config = dict(
    num_hidden_layers=12,
    hidden_size=96,
    n_experts=32,
    experts_per_token=1,
    d_expert=128,
    d_shared_expert=0,
    hidden_act='swiglu',
    moe_layers=[1, 2, 3, 4, 5, 6, 7, 8, 9, 10, 11],
    router_score='softmax',
    normalize_top_k=False,
    routed_scale=5.66,
    balance_loss=0.00919,
    balance_bias=False,
    router_bias=True,
    init_std_router=0.0392,
    lr_router=0.00135,
    num_attention_heads=3,
    num_key_value_heads=3,
    head_dim=32,
    vocab_size=11722,
    norm='rmsnorm',
    norm_place='pre',
    norm_eps=1e-05,
    positions='rope',
    rope_theta=10000.0,
    rope_fraction=0.75,
    qk_norm=False,
    attn_scale=0.177,
    tie_word_embeddings=False,
    parallel_block=False,
    init='normal',
    init_std_qkv=0.051,
    init_std_o=0.0104,
    init_std_up=0.051,
    init_std_down=0.0104,
    optimizer='soap_variant',
    learning_rate=0.00309,
    beta1=0.95,
    beta2=0.99,
    weight_decay=0.027,
    lr_head=0.00666,
    warmup_steps=200,
    schedule='wsd',
    decay_fraction=1.0,
    decay_shape='linear',
    final_lr_fraction=0.0,
    batch_tokens=[16384, 32768, 49152],
    max_seq_len=512,
    doc_mask=True,
    train_tokens=317800000,
    max_steps=9757,
    dataset='wikipedia_en',
)
Below are experts of layer 9 (counted from 0) of a mixture-of-experts language model. Rows are named router (the router's row for the expert) and show model dimensions 0-95. Each number is 128 + 32 x the weight over its row's rms, rounded and kept within 0 to 255. Numbers have three digits each.
After each expert's rows: a language model's description of what the expert responds to. This comes from a sample of Wikipedia text that the model never trained on.

# expert 11
router:111172157183155131102192153127140121137082133112087173141129089144088102146114194064122125122165129101112207071126110158120053120154121125101121172170107167134158193123148112184162119060119171123151135166093107142139145129118127078148122126168110145146130177164129151071112160132124198139
Description: Capital letter pieces starting surnames or middle initials after a first name, such as Tom G(ola), Frank C., Robert Gr(aysmith).

# expert 28
router:127167088167113197126105127160178083117091071173140145061095148072108206159103137161109159167133098139155127118168143072133084160136111125122103108143141079106176141144181116145140158148094153143173186168147110112124115122155089145098070103152138118126126120173149144072123192113090152091
Description: Final words of team, league, school and award names, such as team, League, Cup, School, VFL, in sports biographies.

# expert 9
router:085163250124101130091095112116131173160146190132105164166113088128078126169149111209143164104134119155106048125162090102097126098131164080109095158134131099119119144088119144138132140105140080176147108123150060105155107172110146115096099109092133147172129121089112144177107122112092148115
Description: Prepositions after a noun or number, mostly of, plus in, at, during, from, with, as in Treatment of, based on, Coordinates:.

# expert 27
router:068152083040131153149120128172143164106158174092152146142142216091165123140108077155160147156087094105145111122098076165151169114140139168112134132110111056107144110124148120088207098161138110114131103123085171137138064151141109151134125111102095096147159150128137077087113184142152125077
Description: Abstract noun suffixes and plural nouns such as -ation, -ment, -ity, changes, effects, plus % signs in census percentages.

# expert 3
router:118121136089168194176122148042158153131127107126128114109127110100169131081135073144135072160153185064127087135182148089133151094114164147165125125129143147164156118103141174124110162033134115101115132136123068175128107133129101095195103113140127179133118132121179128173139093145120107201
Description: Line-break tokens, especially ending table rows, infobox lines and headings, such as before Belligerents lists, after table rows, or before section headers.

# expert 1
router:032114139085136110076123100126076082126114114172167142073164127109124120148113072134128096164152161161138153135073136127093082080142149060079166131078153096110104137162127137099134094141107089155127141171141185215139163129112147124097123158074152115122106147125100174195127155137109107124
Description: Past participles after was/is/were, such as pushed, sold, released, and the article a after verbs or prepositions.

# expert 15
router:165140168213177157081102137207116080116129150089114142083169124131054146109081185113121153160117090140104166125100107117140156126136086146121129090153122146152140132152178109133123136074103148115141166181127173110126148117129097126126105129156141179120129091148149116214107113153165065203
Description: Single capital letters starting acronyms, codes or capitalized words, often after an opening parenthesis, such as U in (UCD), E in EAS, LAT.

# expert 29
router:108085097193143146166128091149103123116131153165123123093113112071125126116104112173175050165086115123129171145136112176150151133146108102067160104174177134140069148103123170121117133067142076116099132070149085152093140071103084141105195131139127114089142186133109155139162070151140095086
Description: Dashes and pipes beginning lines or dividing cells in infoboxes and tables, such as - Affiliations, | Silver, Team | Pld.

# expert 19
router:180123161069110106100114126116108151165092161180154191138126131192087139118187162095110114123115092137136111154099114172114148179165089170180099145143130198112132131152111112156118118159095123122112152161151076133126201113147192160130099121117142189104133165074078068146105172117092161119
Description: Common English first names such as Robert, John, Richard, and pieces inside surnames such as N-iel-sen, in credits and results lists.

# expert 6
router:193123197127090135090096146159106195111098109099110174124081218161120106147124151061109152082156147121121123104125131187181126123134081058150105098119109148130128157092108112075161137156143156182169091098182125112091163136139127126105118153096113144123083079099157145121106101110154112078
Description: Word-final pieces of Latin taxonomic names and foreign surnames, such as -is, -ia, -ski, -etti, -ensis, in species lists and biographies.

# expert 14
router:091143115183125163074113169122138111074130137197131088149116076166186122154097115176137130172090146083123086105181142086153102162098186117105155124100169085122119156124098134170164116138073159145087151129150153175096204148153162127168161135086098139114107123112143105136138125120117218153
Description: The word the and possessives like his, its, their, usually after prepositions or verbs and before nouns, as in reached the top.

# expert 30
router:065068075142137080147151113130143132208084133098107106135107153093146112092108159128139090130162135109109140157140133107083144118137123094168090180102091131153102131155139107119107112109121146067126158071100095133141098180162188128111206105101135134075194148147122182076126128140119201177
Description: Early consonant or stem fragments inside split words after a prefix or first piece, such as outcry's c, rec, ext, Allmusic's m.

# expert 4
router:122139167174139081111081148083130105088143106168079212127099127159158130137152130078109149137155136159089103136109071118185135104118143098112085133179128161120113116135038089128109144112142116100125164176097154091155143174108101157079106169151128178148174142176145089146074174152152092174
Description: First word piece of a surname or place name, mostly Spanish, Portuguese or foreign, such as Mor(elos), Pad(ilha), Tor(re), San.

# expert 25
router:119138136112088130072103118160105169144101110068085065163143166156153181145159104144157160127170126134120156118114135167146108148121081107131177156145112108167135094171089145117168148123147085175111119094167092200101090185165115073122065120123112111101133102147132086129140109042164069088
Description: Digits after a decimal point or comma in quantities with units, such as 1.8 m, 0.5 mm, 37 °C.

# expert 20
router:069098164117157176212168134134121071122187159144184153125115097202096145167114136149139062090132134040102041151120138097089102099120104099113083119065149114110117152144145120148107126116096131122127118145119130142099102114161109130151169197133100101159130157078150107102129117128128112098
Description: Forms of be and have and the word as after subjects in biographies, such as was named, is taking, had been.

# expert 10
router:037093221156053105118110093172151109146133141087110099105157157094128134182109104128109173124096113168165150158089097123139163122131180150146148114148145184158159111165163080184107086169168142117115114152146147126118145133104144141124112100097151076148156138134133066136175090166096082151
Description: Numbers and words opening a table cell after a pipe, such as years, ranks, scores, Total, Majority, Turnout, MF, FW.

# expert 22
router:135154068078111105163136085187129133087102088163086120124139125126187100134195122201170136139097124131141105162076148092135101124148130163143158092085179110102126104160164118166156127145133121116121151209098121102149043116078133158105136122146148087176162088093136107170164161177148104151
Description: Nouns after the, a or his, such as north, south, half, outbreak, months, season, often followed by of.

# expert 8
router:162129071114147134163177158162056121119102139113090111145122210177110108152122079142078205086079118156093143104106166120136122092081145134170092091193073137121111156137084092128087130131106095148106114129128149109169123110104134084120082134149160110128148160125086158119099197073130139171
Description: Opening pieces of longer words split into several tokens, usually after the or to, such as rem(ove), expl, conf(ederation), inc(ompatible).

# expert 7
router:145121156096141073147084124102180136122145110081103093074135128109160132106173104135085155151184142139172184086154088131136143122145126170100136112088143090172130112161174082062107164066174095096188144122113150118100183101150105151075113162107166180099174155102134124076134150162128147082
Description: Closing parentheses, quotes and braces ending a unit or list item, like sq mi), "Snapper", plus some commas and table pipes.

# expert 16
router:116203110126130039139121083073158143073121146190132112119123180142128135109111167083098086102094136158135104136106166098105124169167164178139114163103109164119125106142140114080138156154192159113169153137141092083152146098104116192173073113154095107158117051129112146124122100085127081110
Description: Inner word pieces such as el, ol, al inside words and names, as in w-el-terweight, Ge-el-ong, mostly in sports text.

# expert 5
router:070128200102137120172107137143148132086142145110168107149140094142091110128164172134104164080131092117159106184181081156128175180135075136120127186100099078086134137110174172139119130179147100193059129115172183104130116135133180157077137154111131096132103157103108080164122132168141118169
Description: Infinitive to after verbs like helped, try, began, plus modals and negation such as not, can, would, will.

# expert 31
router:123124168145188081091085078138105169156159098172121125146117186150155160111163127217142078077105123139113145137136101112107095115084092166081114140131100138115096136123091159136113137071167086174151081113128194079142180155059104134125093145126135135101169136118151108095131153077114172087
Description: Pipe separators between numeric cells in sports and election tables, plus semicolons separating number lists.

# expert 26
router:182080181097117118168093105142188098123097123140146112156116178058106108063094106159112120094116124104164154163123201167095159134116127089106125085147148174128099129154135144137200124136097152136099081090153143137142072087132112119120148089107150152108066114166131100137166071205129107154
Description: Field labels after a dash in infobox lists, such as Phylum, Clade, Coordinates, Born, Elevation, Children, PubChem.

# expert 0
router:151112156161105132114103124138183082095096097114089206117144091126123095168159128176132096110164102146123090144136092151123110155052119174110122064092134097089152095134157112067164140068083140112144119101144118106188197144119103113112090130127189182138137113078113176153130148171188117116
Description: Commas, colons and dashes inside place names, birth dates and infobox fields, such as Philadelphia, Pennsylvania; July 9, 1857; Country: England.

# expert 23
router:136185205125094163134107139134141093185188101121106117060139108153160168115197089156152137142141126142096122195104094119144130133096165136096142075111089134161152075140116104120125080146154123184168082120081154097120188141082117170086097155146137092162081151160139106148125135151162185118
Description: Colons, dashes, pipes and symbols between numbers in tables and formulas, such as track times 4:37, year ranges, equals signs.

# expert 18
router:157119123146155148181182111057081097132056174088122104148191108138074065133152166087125160128203154138180148140154146106109129133141117126142122085148095122124093083116131167164118084092151153119084095152089134121103123200140157183112167120146070076156104118141118137103147124084129163146
Description: Opening consonant pieces of split words, often in quotes, reviews and titles, such as bl in bloated, w in witches, sh, cl, fl.

# expert 24
router:168150119123067143116183154102140185127145111103109192150169168032086101135058111155154140127124104172126098133133114162133136123074143148145161180136120097170170122087109148106090128180104103102119119111132114062122165131154084111122148120155088102086130106163122136143068207136100175098
Description: Capitalized words in organization, award and title names, such as National, International, Royal, World, and endings like Critics, Monetary.

# expert 12
router:145095185128169154171139127120111143090136096127180115105143125152139176093099045179169130175079197150089126147152137108140161117144143135094110162097131162184163140089160175120079132052113180130076122097137120154119204086165109095106171129163117144176155155137117159101144115125090107127
Description: Sentence-final periods and the == or === markers that open or close section headings, plus markdown table separator rows.

# expert 2
router:153168218183130087134150156153113080163121074107148106206146156144180123123121153117112126137168151125067102117135111140087109104163109142127177156064127134106148141179069093070141132175109142129140160107117099077108150103132144116133131098114080092097177141130092157114155202155141070122
Description: Day numbers and years in dates, such as November 8, 2013, 2021, and final word pieces such as -ay in Monday and Lafayette.

# expert 13
router:147193083097100155104136151166138161139169116105122118107126188096100163185182108186116140149143098120064110098082089119122101087165096171146124118112121134099125084143138153176134141173140163141191109135109098084126075142145160139124040207159173127114090114108136115098151121170095152090
Description: Kinship and role nouns after his, a or to, such as member, son, wife, friend, author, often followed by of.

# expert 21
router:162133063126080171222151135157122169165177145130068074137096087187110122117126161102082162125152091147123127171101188120117090147145114121151154083162138088119147115116171102153110096065129094113128145105143169073136103112132126114163096108163096111107152112157079133179137136125128070191
Description: Hyphens within compounds, opening quotation marks, and prefix pieces such as un, dis, sub, non, re, as in ill-conceived, self-portrait, unheard.

# expert 17
router:096106111124073130086101092126083170138128156086164110149138193135168180152146159129138124081100170170160176073089107097131119143118128110095086137181105163141149060186105145099147139140160110131151109118084170139137163063147088131215133107110175122117121114161156081091170119072137110140
Description: Measurement units and digit pieces in tables and data, such as bp, ft, yard, mph, decimals in 54.62%, coordinates.